config.yaml
n_experts: 32
normalize_top_k: true
balance_loss: 0.0021
init_std_router: 0.0144
lr_router: 0.00201
head_dim: 64
vocab_size: 16384
norm_place: "pre"
tie_word_embeddings: false
init_std_down: 0.006
optimizer: "muon"
decay_shape: "sqrt"
dataset: "wikipedia_en"
Below are experts of layer 4 (counted from 0) of a mixture-of-experts language model. Rows are named router (the router's row for the expert), down (a neuron's output weights, with its number) and show model dimensions 0-255. Each number is 128 + 32 x the weight over its row's rms, rounded and kept within 0 to 255. Numbers have three digits each.
Before each expert's rows: a language model's description of what the expert responds to. This comes from a sample of Wikipedia text that the model never trained on.

# expert 15
What it handles: Pipe characters separating cells in tables of sports results, discographies and elections, plus semicolons closing list items.
router:119114150182157170192125129168173106183115136112089098172127163219116111159139120138097126122156139192156130147104121141100120159141140153110081131176146111150133083115124117188140084111133158136128133135129111083099174144125122156098155136074084114144099157115154104104095078154151133127130136092146131164151090101182120146071155195133105065149082113139157145189089095108186121091145067149173146150132138154131160154172162152131135141124131162157146120141098199095107096140200159105186160212121166110131152208113179181164082118105109160149150097125101106176070103124136152109088120211143138114154136107098155108076103173131078024082129142107109103180138142097124203182167126119124101127139103157137090159160154124076105110167099177147139134124157155112086170127152121
down0:202120162117116138099160120111140128146120128125119157072100137187099127065096068113126148140092130092109159094139111160125185112096092145091133097164129142117128096156106086127102121159094132092137177073120084144112038113113146114137152131086137183138152166145161127154127135068118150130097123119080134168133148143173119196160198141099135159102065134123137115044121145111118177137098124105115096167123156120118142156136160117155116092133071107146121091100160133108112134046127117076153065078112181110171164165083184162132152184076129150190097144115154064119112100144112112155155107200112107097133142114100157104129133153162104137088184099087057133119106068160094168148111195142129149167158192118131085119159159100125075125103159156146187138102149126156142047198119158
down1:139127113109104126191170143098155170107149123137088157125108124184105155104181093154126135111139160101154086070115134140120107204145137139085139077125130202149109108119109159142106144141172098145140122118135148163124088167115211156081073094129120131155156126146150165160164070098181144130148093155068157142114099162116132151120105103044131248092093097072072140145133090148088137125134170124105119099053120116143109183171187103074114166124154111142112182138141102104138086146124150116113156103134138091153184167121150091148140128133147171117143158088125197121110187139123116108188135185142140133110085222135115147197096155149138099084140101173157116178129094085113153110119073145203120111123157135108158117181099134072126180109119157139164164120124131107095165116175130
down2:104114116160101085128088136158088147112148150118047140130110085110192154126138128145078144078106097084109129159049014117100150134095130096118215099186113080089117141093163100130173128153172195185108116138180133113117156092117167129093157091096069149125145125135124137151099092156146045124144136149103136163112136138109097119122118108105106097166127110204102128148155090118161113163089093085117172151162101134137164118138149130188060140088162136128134158143130153096106080162102143126093071097108144115143087125159102136129101130181112099098132111176148121142123155082141129130127090083133155049138145134119124156132121102181151146151103118110154105149143173101169026104210132062126154152082096112105141145132128172055113147132112097125069138102073158134123094136166177
down3:161160102115067127126127144155145120107138070127109114126202179097121135173114189158117140102121096194136131122122126139127098127085175122127073187114144125075125133143154139116098087140091123136130115105170142121102134099140196156104126146092100093101119133120136120092159154144152130092193141063114150164092102121157069175134116140162135122135111141118182116118094197111127150156086091133157144072126113103164169160113099171109130179153145094203149072151111072145120144081086141143138119154162163140122038096157112151115178063210108174142146128106109135138182141098171192191130113104135140108131123150150122132152154110054176118104147120121169080103139112125085191198165075126109129159078161119141077193132138125159148108122101098124226159107195092146174177119116111
down4:078232091090110172045152098176078103067141106147131097183137139113119209088109109125082132130109184165128099101106073105092143108149120115157181138092092123114143099125097161108149125163147112107190164125038121120102101140187088109129132146098104131083097139121140134161115151131067140102169110205155120155131134103157161137137196208162164135105140099150157167100148121184136131141142137164102125112159087168138060158086128116156165127088129145149099146115143119215136147127096115106087174088142151085072143113128138188106090116162143153147138121105045121108132135120151102188108146155135147140117104111124134095118098127187133111101129116107114114165097146086153104090159111157134092121116079191147153143078201133130168089136086153171073132095172157121122100113155089
down5:104116108074128131122079169175105113134114159129092140127149174153200148143176057143175181141134082108129149088114101136179114168173108150118125120136085052120124165177164118089171107107133111119123126168123082102133173137175078142070132078154204209151183110094062128136095168110129085113122131116098147107146155134081138191169093110147136098102093119143119072118096146045125110101112215174093128115144142097112120105170136155139094119166138107092128161133098104148135128070122126161127192118135107099145172186115076166133170142181128135146146148127115179127064159171133184172123136159121120070098161118146105130160098091128105145138097126162084169123102130103099100089171109151173078144196080189100147145126093137139125081093117139178153152138119174150074094111104117
down6:191172150114105160111128135130105095112119203161211077079126123124164086064158064143140150148148118192085169119135138140106118128214127130098096170106162115089103159166080121114122189125181133142105163100096194129078110092082127138137113090173187104150149074101105126135078104089109185104122160172175119154206106116114081169104135113119123070164111142081093119156123139133074119055150166107158159156152091096139076076141131142134149095082144104098169149079172150202111104092117134095152127146121125133161061082130120110127152095165155102161121129116113087094125135085173133135101180159142141114165136104127118139116133105122067129123111203065192075127115119092182143167124167120122112052109136131127108135116134131117156117127151138109129097106145162166187099151110142
down7:089139095109162118152109110188155111150138157135152119084158127194108148082173097135133155099150117159090093133116153079123095122144237153145164125123097113104110108132130114138145070120111098153174163142104136122119097091107149162112129129127163136143112124144089124139148116113134144164117094087038148110144135202136160142081114133117131087076122101103069122158146126115088109141117095154162159151140150140104098129167075070163168145096125149151099146120025130056159057100160117115099116092163082109118142126119158160052138101133160127115099064128106210116146202154108130147132120155185150155092138150061152131150106106155124173152099177137107169109202078090189085106113096102106115191158111084198113091152156129096125185143142188097068119135152106089120153121102098
down8:176103132097133133147117031123193122101158155166113101108085137098111063096168135089120129092117211047140178171081141144155155105121141110046139137127140159157132147098128097128117164095162140093061112140112132123130110099181142112098167122117164091122122078099139156136109114156159166162089125163113193084187115116085091162111118134119114127164106092167180192089130109129162110102124101126143114140198102204106122114128172105159134091108078111086150156116175159165123165140149093087111102181156150173089151108171027105086167090129158168077138123139142101130155165134128131140124142110094128148140144107151106129102100144127151123196164159117123122096123031135154122128185133080146150151098085150133136152142150129122086184130154200085126123095175155115155166107091176
down9:101080144088146087157123175146126113083125169127141114111134125109117046108106111118116150148131169106080127082159181157133160102154125150150050175182129115110194072061122150054128126151099139142120104068105143186192134125149138087180090162099121116178138143109171149080163073150134084134132084104141122113101125099133127111122189151073115136134092134152149139117117127073074138061167096107139110083190143151106093121137147088134133154116102146144108093169162127153114137094078122202122150113128118110090130149157113101064137108091109159101104135136140106098128140167171144125162128137135131095190181168124149136168101124118163124142099181132144168171066112160141182151133126157122118089107146062098081061092180135161175150078109082210145107158114151166140216091147169
down10:090169089136142142133168139165178134093112101155107104098113116129132073155163171104081087096184087120152090147198137102180111162094120078151125119065132165064130124201112116073118081099173112147121099089118153084164087107108107122137109109116119126197129120139127188149183153122128140152174151138120136143145087096022091094127150167130166105126099096172191115126161172130163107135189100103130139102098137156156127109135127103148166141142087081089131109165078089101132085109140102119146125142101146136108129158137091121110073122126126165113080089081108161162164166175127123127133125133148110136173155143116114047095113218155097114085180100105134131090081140126116181209109140128095138105091066140080125190140151076111126080161121091152133115116065161202159098138123163
down11:175126118133162113030178080157077073144058109140114155138113159153073145114149106139115154105115135147114149090071112081160104078141158121099143122131119175086163169129183157064165093167120142101105178146090109103114151140059120138151175166104114152174171163125154130111118114164094215152177110142114120173135110155094169121186121129118136153171171104085185137120119120065108135116117101088149088150116157147156152191089091217139162110119122101153148114121048142150104103150140108171147100128150147207171097198111143160095103165062144133056170112057123136092125115131131110136160119195070120176187139144082147156165133077121126121106139105140100167165109187122108106097124135110176144169126160144157150080122124153122118136116128117106172131124119173150137163136126117
down12:164063123081144145163073097074104157132052100137131135138108187167075089123140095184112148108085143135143146147163087068142144113154165100110157125145148155086121108162121143174124127109187107103062054080180133141095121117162142182170147124111159098103111126191148120112117152135120153133122193109145116124159062136153163158140127130131124139168067101056140159104114042159122127124157122151098154113120135172167115138184145161153137104111105177124129144089126101189116191162052118121170165170154157095164107162224123120144146139117158150140074065119117165134110168127074064136134171108190145128097103143141137153127145125129154142183102120128139145136098099113201149129175043138095151120126161117120143174096147120114085096147117125166191090125133114136153155114057140
down13:133038109130061137090116141070119120118160145146143203129142135116109157161160136141153116144121164127130149105121100195149141097118108132073149125117140121134168110187162077122073191150141140085135206115054125145143097128104099067128119123141135118080162125191100119088125151143107093141091167166113157138172175101102131114138140107189090155145162101140122180071154113151215138125137086080107189191127123156126142149159080086140090155125089186127109153094167139082160124126130158094160118111141139108132115192173107090108083152090114187126098117123062216091104128137106111169119173126111091129116140136143113115149152111102105106104108103145086147153114105142216092162055169112124107215106129130135095084143147097104149154141139138190133163096147110186120113077150172
down14:183154090141153100121111178116113141091128118133082159152169145064096088223161142119089135139130125179171089092091096174126138122128118171121195121165054077103102174133148138180145126132095135137183065145103109171169106042152139114152121157127098129098103034163135152134113108134152107140157101176133113096129176164131159158146115140116175104151125127124137115140166080146102128102137111103158126137125093143196100179128151103093139124156122162211115177116085098078114128081153164105194129164175077132088119074127115158186146136147155086183163145136106090141112140177129115167116112092186126153144099061117129124138127139144085139163192128120061120109181129075112107156143131119154177198118137131138119102129093125121131204116117217171140154098092128153096141137144154
down15:147090161127121103098146137120175173102135139086135132128171128149127128147158112157105083162174118103137141118170130118058133124141135147066158217157114173170075102130120206165105114073191107178178122093188138103150116131155136103119124175125099137108153139161155073117144197105124132140100134150124120125071150152097127131125162141170158107137127207112168096184101192098113194101110121112164157111101091141137084144134176137156109147189124082046122113153149147129120114126143121025137108178073108116122124170161136103122149146157105103104153165125149103135098119130157134064128127116138099160136201099171090111135154079209134181121144136113148141149118146098130175060158138139107144101098146136137155147143096146123111043188116066095183186139077160131169110120153075
down16:114167122091149160109093143103174139103120107158145080137146131112094142118075081078141115148140097129156171122103132107151113097176073091081130124170141099105114085118123024148156092162114125131155105081125131116101161159194126128092107144107119148165082094135143125141100186110087105127159111116182163115171130183154139113066156127125069163165103116091137052128133160079075158083042091136187109124089123140123130101077152112184098148119155077105072091138133141139105142096150129088091130065129080158092110159144180129138145170134130170106166132134196096096105120155116148151096180097200169162129122140121199126103179112098201167131141167210096126068115096098105168116171111083120135056158128116075137189117133142103122068125123152102162107129150126139144146130125111
down17:203136083142114099173170078112151119105066154165140156094090090132194114162070141116140116103152165183155140157125111092144194083143106108074122080107164155085137110193162112106124121154147114111117097137114120150159142140128038148155099098077113092096140177117094132153100130084099192129127123129080173142112167106149026097168132109104120101104102132170147151156158133122135116155173099091143162155162159052170153119086116154183133175130117086108119136112206101117110178134127134134132144161078162136138086099086185132151100146106159132117187122099169130164090144152146134143120125146133108101107164151055075128147153105153102139104197169109073180134098106129144137116116104220166104142149142112132128140100103112131136117111102147142113114166138202078214112130138192
down18:104153123171138133202095125177128123122099124125100094114124155132139150157124129090101189179114103181116086137185164191107142147108173137138181069195107074125091136085177153131108182093136105156144088125135122140200136081158160124160132138159098092173111157134170124110165127165180146108109166146129115111049153126091116130128138103089134110137132093155106091174096109136086149139064172149095116091158093140144087125160147163090108116133146166128131149122114132159160153084164151174134107179129120057121153115125128172150154161130056099124098153131142124110071151154120146166116156092128176103215106081082144140139112161174137156150171150113171156089160143126157059098065122164118141148147108128061153088119138107075211115170085094095158118140187151115225157082143146
down19:130120055116070099105065108139137152110128112153131121121109141102176195129150166137125122114190122114110112124139168188127188119111127145156125076173059129106086129154102109114105144203127146155142107171061147156059097093099078153125087186092129090185109160126096161163124122160163106136125137095172211092119118101160106091076109096116125141085070149068150150202127109101068124127107177125150087110153140132098133126138163140189122120189089103083177112161112149171142141157113091150058174172107130153127155188137138094128124107120128162091108123127125098148141128128139090125092166100137098142112128091091156139107175150109156165171063099149163115091136093197185113126084144086144181163146112081083186128141189079102130145089054104158109132142127123150143123087103128
down20:132116175148047089155169161128141098167106090129076119151135086128122117126112142148124108108145095126119098188129146162164170233098121150149153110067127083085130129121117185080117161170091181165111193090122142136170159091113145183056160139097136097115102143111113147154110148115114138126141133129117149168153135128170125124191061177117127162157124080123076165134152112185085098106076134098142077127150119077076127140127112082088090139109134169134065112055174206133165159132086122072108093147083163167143123113185123080112126160132114171130117127171091135128136136170095126106046156097153164113121163157125123106154121162107151053138134128044115085168083130079164136108083111133145162141143154090130107078083094144097064134118134096096103130151152107127111166127095124
down21:082128132168135144158155192080165118079133129160171118138131131093136067054091185174123166148084073074121070119129093117128165093180112083201121083134148090163153115154120152157151126154176195093080160171102120162155118131143201078110119184215152190102155172126115124163180127084134139150138125121140160147139120132151097103158149136171096108184150150105195161116111150113098139127098193115098125137130168166064092093132093124110136180155057078139098141139112108125142174131171109121126155171085115143100176120131052148116185124090166149081118160122166118145113135143124146100092132099152097085126134101109115155127136085134138149165143163133099146099139190131041112105150148093137087132133108106147135179156121129108128131130127149151073137153098158158044088084157158
down22:146097080120138154039094063147148146112110104099148126103110096089145136094113170166112141152184130093115087095209107165095137089158226153166148138109196102129154153160158106093123140143130103139116125117117104086166132171113096064078112065128099108119160142165079141160116110154102164123201100133170133059126168144152200131110127127103183127167163129050144081178125112090132137051091149138148148193159081169175112109146129128172172111147137111109205158137172088143097101127124104119091128093091116148173135117118092120133134168146082144131180127160110160070172126165106166126139185129192090142118103132075114110144150180139157146120110127122114143130193155048138114151150184116155138102128148140142102130071128159113158161117135149092130146126134116127155063118181114
down23:133164128176084091107120155100134101103106096119156104169142131106061125118072111202167157156134097124166115085123104131141154075106061126094142149105066136154067102195151149100146127053118151176161078132160183110088114116165142088135128124096106090184202151075129171138158116117136105109152161175121156171090172144143090174159106139148152137112156218076111128110116109131140146153105116115118113098125090096074054188118142149132122086150176097172146135091137158065144194145086120074123172169177084144112145154168108090162137147151065154160079090157161119128147126106202162146146098081118108080101112113130109089097092169193134159141153141103113132148131116115138150140108136085108120140070116092146128143118146094152099099178194070152133157145100075130169119110140128
down24:134086091154141142131138139088145116061121155143136121107139137118157148138146142156193138089126104111093045118091144063136110016107137177141113142129099109147068180108070169098110159037143093114096138093184129139092142062101099128112081140120117087148154093135153118103142099133131114187108133143122158188118162150153164127147142117094141104167098147142165103107093168111137154099121122102192163110168088138128098114147118139042119093124145098172165181089143129124086142113114085183141158119109180115138096116139160134130158130190140086199098213126078123124116112145067131107090120127088119123176181110167146098116165169114129143071110141191139163099213121137142101155097099117068064178110152156083118120120146121057133132125141158098187107133170105090123111138126151
down25:153110126160148141095106135162187136103140122090094157154103100063088200146153129181097169126103131113169205133129158081136090129130160084157144160171135140095101144103179180152110132200139077088126195139133122130099204122104136112129075100126087142090113135108118097084138108088196097128150096090096143129145098111167101147074110080108169146045119089123079093071183125182159131059198142091158124103118097154134099152062126122086118105097152093136135105086083177089098114116099071144145108173105090102138106068079107161034127110113150141141115143121092113172111103155104102108111156072155155132173134156141148118126140171113113162133148042133157165148116104110108115077139096133118114149097169099136157182143138133128133193154082092155123111116127102087079125118124132
down26:176153146069094085137180109175163151095119204130188118107132131182059113073163119125193135104104161189093122215163086104169149198089108162099142120142112164146157094160107139149145134109181105115110114119127076144071134064131158173176099172118146142150165185073132121173151160095159144074141119119138173112163111117130094063150137119172106102121086112119152087092137125063133160112146153119186157186132160133141119169134100126131156086142128127141170083109170122145147108064161117174134084101103135102113102128113144111116154193127144152078094169142193100132116097158109202121120121141118130107091115168176113119114101113145131146099126109177147139154115097030118086159088147160102112116177141133124118108110191105158119092167126127085187154116100196085133127114146148
down27:177126143160085149133130129148215119158148115106100099101176140125116126150156069146123102128141094184164081101149139111169132157111151090175185233175117132066121112083097160146151130152110139153162099126138140100136115167078127130084093179124143193073108118122180112067086125131168156123126040173127138112103116121090115106143140109095119135119137098140125207105184127118150064145102136160152120131104137159102163121099101148143077136183097126133156039105101150129076141160109087095139155179164135089144160192113092146154127121134133157133139149134127111110127101125114156125109118152129104123137110103141083130110139140068079132130148139096165157121141122074107077145179090164066077111090074153106152097144055164142131202123230134138161177125142115140059109084084164
down28:129128119153146151120131087135143157099113082097129127151148111023148130163085076087052131066118140211163137157119135179086123079143137128119137081145114122074109132125111223132073099137071174154145094110111173124102139103147164152108078128229102125130152170125070132147128126071071113117145169154098177125096083126129114214108105134115118112108177107176145112121127052142123135124147074110134120176124182150152104083153158149150054120206139134124072117131059150142098101088140114109135138126108136114178123163128161181159131127172135162165113070136135154137175122130122146177136107106147150117104122128209136095139095177184148167125121117167044157146076098118145118111126129100092156090098108156127152108143139151120143138174087136083133140170136081120159105102123143
down29:124115128103143111155128075094108081155082082126174093114153130108073055131130026109144038151097117147153152120161140132165066187171086149133123081172164146098134153102149100142147173125144097123157050156119090114155117172080134177184098121110169086128190122159195072101175122111111189117124143108120139112176097101130034136082058158160131145127116167164101145081192143156145097082130105122120180143142126113174098106097092142093139144203169110160089112157182113146108146112168165097124126149128139148159172110117147087105133148175114149082134110157124147098149133140138134106146118121159148125118126124151144023158129062086128185170113149098137127147136143126178119136152144129138121130144145137127125134111101071136210167156085136124121095152150138128163074089114137
down30:181156140194109173149070075132121088179122153121082089119210137155127101137112090167165114110121157134117115122151109096119115075154155127067124172137131125110188146101110105071101093066148116160135122131179083120121191086105149144101145135130127100146096158150124155146037142027102092170121126176149109141074173130091136120184159075182156192118110107119140167118175120065104152072166086109162237138098163131095141104124132135175116147132089142100158116153139146110157092136070165070158070092129131122154105098091101104130133171116138118087135120162147176080132166139059084144125134128126111161092086106124139159106124092136093129156159118135108100129098152167122096109073160092133103158145095170142108143125136133132140124096168109076120181142151220139138094131129092
down31:214107093146124116170112159077075162181145156123146060133136128099200185151111115121096105080166131098151158061254137134111120063137116162168144100059160151097133183130116089111062128144127147115129124134141070120136110144171116166128098119110144188142207155144152197110090154157130120088135164113147127126071092150113134145125154165099123106135149148096149096081098114140151083075116137185083132085109136169126120097140143081118112108085102118151178150130158145120092151098086127057075158108080072120146117176114080115126147134089124097148131098119084140147101152138115153115133117164143057088152167124116104063149171188127130153121085143111158141095098137105109146150145159065145128126123183106106117161077087125144115115153158164067092157108145184139118108102155164
down32:134103090135077129144108089112103169200082118088065123125155159067163118119156119164126114141144196100126127106120101158064202151152131093179090156082148073175131174135132096124080108116155110135138136120120156095042140170154166089117132111130145103108081160128130153126104152133104062074100144118102122155122134148185170108148135108127105137159147143128104131120097155146122155117072109184163159132124142101128148158111110122128144132162154164158113154125122115161121161148132077127175087071097114137124066172124037162130142153130093096116133129121096077147137167082198110076142083147115152167098083180074075197183100105116136131119137136118116143056079185224139172167155174116126212140088082119118116103161127138186142172110134132154119085129160147085138132124143181
down33:131149113173137106111145144164137114187138146152081151122129085150133115182143159152160117102152097053106146145097104094122091163131161109145123101113132164180144109065095147148119140071140104144160177121117113112118100118140121112130136185093096135100141118163126109129125148134160044111090226134090140140040130155219130099182115111117124151120141119106085166106079085139166147185038119126158167073093115111116177108173119114123080135121139215118161128080137111162127133161104157106119099120135128119071048141105115106163131159135175089096157106111164141146125101142165158171170135134123160184140059128169103112130173111174070103139161101102129110141109161098109166170121070096163156149108195118168114132147181160174146099118196109137086099126121066162133167156156187
down34:121179151102155116137135107099161141187189103097109150159111067083150107149106151095059167189140113195126102094165088133121112101186155140145128092134073126106135137128098161138094081206136088114123169142112131141152168139095089058133138108121156124130102178115133139120102104130152105185162120104087139142084111204160118102132112195112089181157079130125155085115121153146169119091129134128091151121121136120182091113125109098103194173165101070147102101129085115108146137148189084133147101123149140128100072111183154165093107103140128129117087117116101171054085116176105185176135132105137114183165119137126120094137192131078066104120139113162148139102178127219105160100099166095084115232123150074146126136151138148137111097140109156111147128113076130181160176084150157
down35:089113147122092187133078171142105141120144143152095079124104166107105147143099144141132133146059169071127084100179134147122119084123148204143093088139167156170107156150118100132117148170122111146094210135148141128211169157124082156156215118110143114131147149148107099137087170194096149182105128133095167137154155125163115212168061151112143130127139162152109141064188078107098144164104151154128183137141079161150134173181106098139104107111128150148131141127116047093150118094123160150173162149154106138169096153157175131146106144139100123162096127107079100143127169130110104112068132168141113121135172150166098185077156140155091083135131186132104134166117139122124137093113112102111184175115148089173144112130132183143204147125129162086076072098148076166102148161088194
down36:108067133082103140098103134146116201131097118165112124159165072111065138114133177123099122131115094115133126190086201100076142151122123132165091095120135113114111096152099122150136153180136092110154166113131140130071133099073093122087110145082102115048143178112124162091091119142119144127088099114120150128153113121159169123103109084116099166132125146144118096093082098134157127070071148121127094169070147100122119106101136094081116109136120147176187164122090111068084167146118140131106130105145137187151159157061105084146145147092064124111056102118129149117156102057125164145090071144195131147091043153129141135186100121100090123167083049158087120149061177082127147136206147129150108129180137134118149152111140114143149082147093143124121220095131173101122116096087096
down37:124135064154115146114124142168129149103088117109161132133125145135103157111111063147161155101100124093146126167195144097124080161103130074142047173126149107139140084112105100055163132152170140109077138182146124111131146089120166086165138115082138116102156083058081167087207129089076066136123140087114162168210092148155118157145169118140098127109097179065105206156083162121179096138124128092162144121138091103131126136086116155175126125063068125106131144161157115092155182145102146158150093130151114093115108107145134135102105106119152162148133173115141107088139107118194091128114125088109096123084079127122075083167067147139152109128136106120151124159064185105136126090141135159092102097211103177163162050123160089098116157073160148117138138094124116124163147168144188
down38:176111161150101138094106098138126171126098125141162121200115158155129199090115137120096118152150119120176115099098105099111081150131130103172097176111139152136182135098093153135163179112159108172102094168168157155121162113155108082174107163131160118145165143111112105162088106097128110105155136085164113110138040087141118147076152099136123174128067154118163088167122107118106183146146133084163204162150137109067113072098175077108134175146138127109100130117104164077082110110087143123146157135129121094156113150114140153116149101142198186125121186176159137160175158210142099127058107105139112075149139153084140094125110145098040102164097138198124093117072103140169139091056114121203118065080127133165112113156091080163108090153119161165095070124145136139152111123112103
down39:106133158155152150172157085147144164055123109172139135102129105079157106144143101124145161107113137191164132083100127158194099236188126167112197098094121135116162102058088125125167100180109110149058145135133130169167160119138078099131116140093169118185120094153157111105123118119144090132096093132159094173114131089106100081131061154143115102106145160155163154133079135152157111126193109095117110098102153169099201085112101187113141117124097127158136111120163128101117104110180150144158142183147116127122141120116122079142128168114136170088077107194096189123118059118133149108178118093137140079111162105158156117106181128116113113191176084088094170164081097085192193142121182122174138091165148098096129088106188127124116126098148109120127108148091082179094096104121134
down40:126166107098131063113140124171198148089109150120092115088117119135150169077139103124109130120096151066122107158090132192135102068159129045100131107191154140127164125105157188098160131164080163135096160113103106136146168047087139139083077141155153113158120063114151133139097169126139169157170167109173126096150170101092092101145122163106094109132091143126136110109121145122141119171133118121104153113092145085090077142100150099146158139183145123100136152124079102123143157111164145089103199111156055145109200113125179120144150133143179132196168158148125126083060079128183093165079117099128118151059099127138179111171145150155100091155140160137107108154162098108156093117162075114117124111091091098106153176143199127128157127091158135069129076111138137173059075150060140
down41:091182129130116193134080100177143092143133134158093077171170102125091158140201117107102173114144129132141124162121213099095094141078118163199103170111154131169116156083132099133112175065140067188156092138111089144082112129119130143164133159150169057117105101116121161148142156092171106110137112126173134133156155114117092079094099139121109164145161172107068095100121134150143107123091169165075168095152099129149113109142091101152152109058101148174153094196051116129159118092152122129120025104159087124087114183138114142137166111140158155141129082070100123113107132098126148151171107142205124121144165149172155125080103157138064140152136219060169134106155156135089103154115145167104160120097130102150137187130129171157117120123146125089130151145167168096091130095134101
down42:156159088096164065123154134129149106101113118129129129139078099178062123135146131113081137206153153148082096146139102177140129186115113171087104120151188187081164143139133088166179130119095117099108051148137133146155170108126138103155096067129186129153155134112128156172133126158077148094124103118113150134147130131238111152130153161116144093116099162048148143133140151123152109076121146098113137135139092172120105140164124141168099173159143097186110141075150095133095106096139147093194104107158112069112124103115135101126147112080102157105099057128160149144081126199095185114126147091161096073100138148087128080123060154133094133117123165119147159104136069149094144138150141133112122088162060153121092148132120123058090050140155081115121153163092086208099149180096106
down43:111102184117137120117095139091105116127114116055131084150110140070110168184128118138081160104130107177152059130111138128078089066126122171190161161110137140049148149162132132088107131150082132111121096098120124153151111136167129119182156180121169118160134109112135129128086185122094098203114129080183172082109102129084146131063187167095089131109149096124108124120070105099158160136127049110103118107130123170157129063152126109090109170107111119136095081165146162128171144115131093107081135144079157087120090156102067175113179167121094065113102114202138115144115165165101146170054133071167136162096168137130145141080126101036159117114076088190141110134124151141139119124113133163144187107146195088117095161145122164128112143118101146176166159086162132110114154117163129
down44:145149127091097132121155112172130129083175126125121114114137138185180109158091128143107110159099165150094139133154101139145057152128166092153185129105093094152192091134172094132075064114114127057144134097144114138134138167190128134109186116095145153102114187125161156120119107149183118112036153158155149140123095105110095131057139117096084069161192109078132113085148137119099120080103132157109163094116092140100102149107080137084134116099143137166162138056101199181111164098143118138089107066142172160194131123129107122145116203124138199139107128192121172140153154196194155148127091131125136155145126140092160115112124146112122132141050119179129094121115067149145148149151151109087107105082146130142098199150123080073107154114127130088135152192143184168170165082137134
down45:175153157162096092115147127167183114169108133169106192130111082114129098120073143131135118114142192105147145102105115097132141141118150138170172164109103160141064172137086114132129096175192165107089137107182164116129148159112136107077111153142151134110162174071108094061098078113145137126116130133107107124105149162112126088121057115096185185124151148116091166151062075130110164076182108147092164108084175095110139128077155155119166136149079128062115116143174159132100075123168115158120085144111178129138105087143168129110149102139118079159115024150120145136124144150155158057161100123132138166161125069130162144133161095086115079170119173096105166141130138145089086102083068134088099119094139069174150142152123129106179195111157132106062170112111109186127063103147124
down46:108153134081093142123116176133101153160050154082112166134056113059119165141089104142129174128148157146100074107126163136205131136091103140093144164160121141081134143138167152140017122120131142173079073101087115163137171171164183062074171108123132161114117136108173110148147090139171098124101160104157097155062135128140145110103123196159134131138118099072120109136105107164116086118144114146088132100135149097183157144165134064117154186158099090157117080148112128102120088095100116135143066105188119152136129131160130142120121098154113080084140176160181101103073138143109101124169106098117136144162110113123162100109111137093110149168113144093169138114106097090106201125158111152111142172146031136175171110206156154185122147112132145134112148117140103183120174149072180
down47:132186150155141150155106064119139185096114121143127109208151112158086135094149075121157134109130135113126161113168123092151091057142138122139128084141101164101040178126188203136100119064097094093123142096094128148141084143117107146189175100180137159111166088129119157123129165082130132136112087117104129129124092114115150143152150163137155169163151082171195123089120149121131122185153081115110206124098115123138111145124186095183131139119144142160161107172113138104118163088139071118104076140196115169124201139167141190132126199189155119088113095099163131155084083143160150078112079114141122120096096133115120159148132107135134112060154113108133184115083142065076143087128142162180133082096126155140131099091166109126104116158075165089173134147141121123102192171075167
down48:173137139105180149120155109176145146135100147214154135094128132168165098154102155160167062108136125086123171164103148133132178175121099121059135187074127116169157105206116085102104168159129100118204106093124104149058152043147147107067152149119146110089148150079085145162173155185134124123102156111157146186166109115163080223133109098150120104156079120098076124125138195124135132160170141104115160105122153141145198177108123116129122151106119156085139102163136137097171116152110182084109111040171173134110152147077110111061101142149114160106150132091122129124117137122125104106130089124152079166159112129136142102098093126177173106141139162074068129103076127169152119147145101142103170094118107110064142150136137097168122092174149075141114137150111059139148131109103123
down49:142110132109114117152138234166187094099124172115210137133072104108082173141106118136119161127090160159103130153178104114153127086070128130081145102143122157158117093061160103139142141160146155176143100141143123093123122124100180114176126157116149110141158139092092100128134147096111130227156081097155137174132119149108079149183096117120193107081104087145111132084156119159158151124127192080119114133125132147118078157142145134077195137163170082164086138114065101119094195089110117127113105112116150106128157108133132088151174145103141123136164126143122143176093136107095090111145122132169112129123180095107115094140164050078107153124129084099119126090159116129142143169067143210107188115124154154091104102151072141111159087196146108114180120121071184136146181121182204
down50:043152183099208147090158037130145129156141142123096168185129124159093117193123133129156097144151149129078100083195132152105136109130161125193172127099123158104109116096161127149150140115181161089160119137076166101181111124134092177196118086162161116099114153077159121133073096119124129085087081106119136128158166139123128153126070122097132123118185113120148192140114119107154133134148115159046135112128088073141111139174144126056138172182192165102095146123152155172117146149150153071159104131092170106097136080129127136163153113117135127171080146074110129086108133110075110081177049122091143138132131154110103108071153099113156144109136099122144134099114143099069152051140147083102111142155140112201163081055086123109120159146122123114149138160145135071116165110112131
down51:164147111170101125046137150155147097189073164089191152102142166065137136129115148156108089095131159119121176150075158137126161129158114127071088125099139130109080148140197045166134121152137072134087146119124139117141189131135163180100155149153152142126196125070137100109129149098141096162150039136150170113109108086112180127135145184112082110208116128103176146073097073107181107157136165157143129073113109125109105057128140053096137172121114098175102132122186132132121121147131121169126130147123094150109072126137082135148158086152116133182150145060090079133141118166146120120139165095139148134098185152095106111122183165140104106111136111157165133114141121094118078159081156144124123150137177092159114058138129135144051170126150071152087152128170151155064134099157110
down52:111105128128075097215102119123164155049100127206132143152115173150118153129073084120169133157147105114178142122150143157078108076084105110149106137132093149120040128109140198126122186134123148125119149154081127165124146127154144126110086153143142113100142125129134085166157145173128183123075087134141127098117117198094164121145177124124044097157156086086135144120184073112099141098126175126085144168060110099142109085085153198136136111076161117135151137086179128128159143133188133112139062137123158171124163103098151089132119142135150126135166117130128156112101164144097083119106091153102087099048115148132135102114134080156121115114114123113123142103148148098143139140090136144063109183126059103126247148164107135130107077059153133110096136148134170097097129055148076
down53:126144141149164062149106123131092152158131118159229126100161115185110139114167166126143087122150105126186132123124114172055101119084137089105131142150091124093122070146126120114123089161161070104102152136123166134139134140117123122108121164143038128149104160128142098119122134127182125147093132108155156144139117146126183103136143083132112165104127138164174097168148099138159126139180111156121108108108125169121107103093176168155174114074128096135109156164071091076109082146139105055128176181132113139108148176078089140090073126090170122157143099128130122087172123117169120126061117067133161116141103089115097206144098150187148052173190159185108100104139081146124113142107128116140095148064116172080176195124136108144126087116091091181113087117184163145203117092198098
down54:122122145144104107133097055143120091119131131132087139125098151110099115121107137119117108142150117098132081143036092105107102089158060114169127154119164130165108120126100106082121111099094111075128144088147137113181169125116106107127121188183109175112143101164072121166072164111109132086176128155149109172090089146099113170130106135160094087101148131127142056088165172170100088145149115173200091176125173134152124163111121125148211083108130046090088134160107139091121085146128109148181139109165110214184139103107196202082147111133126091060187070154071097081112126122114169140060091124106141128135126095132152078132147160115161102153105116131097110104155168126126135128187106101115110165156135173124138126049077158092178062123118103125091121143135096102143126108116163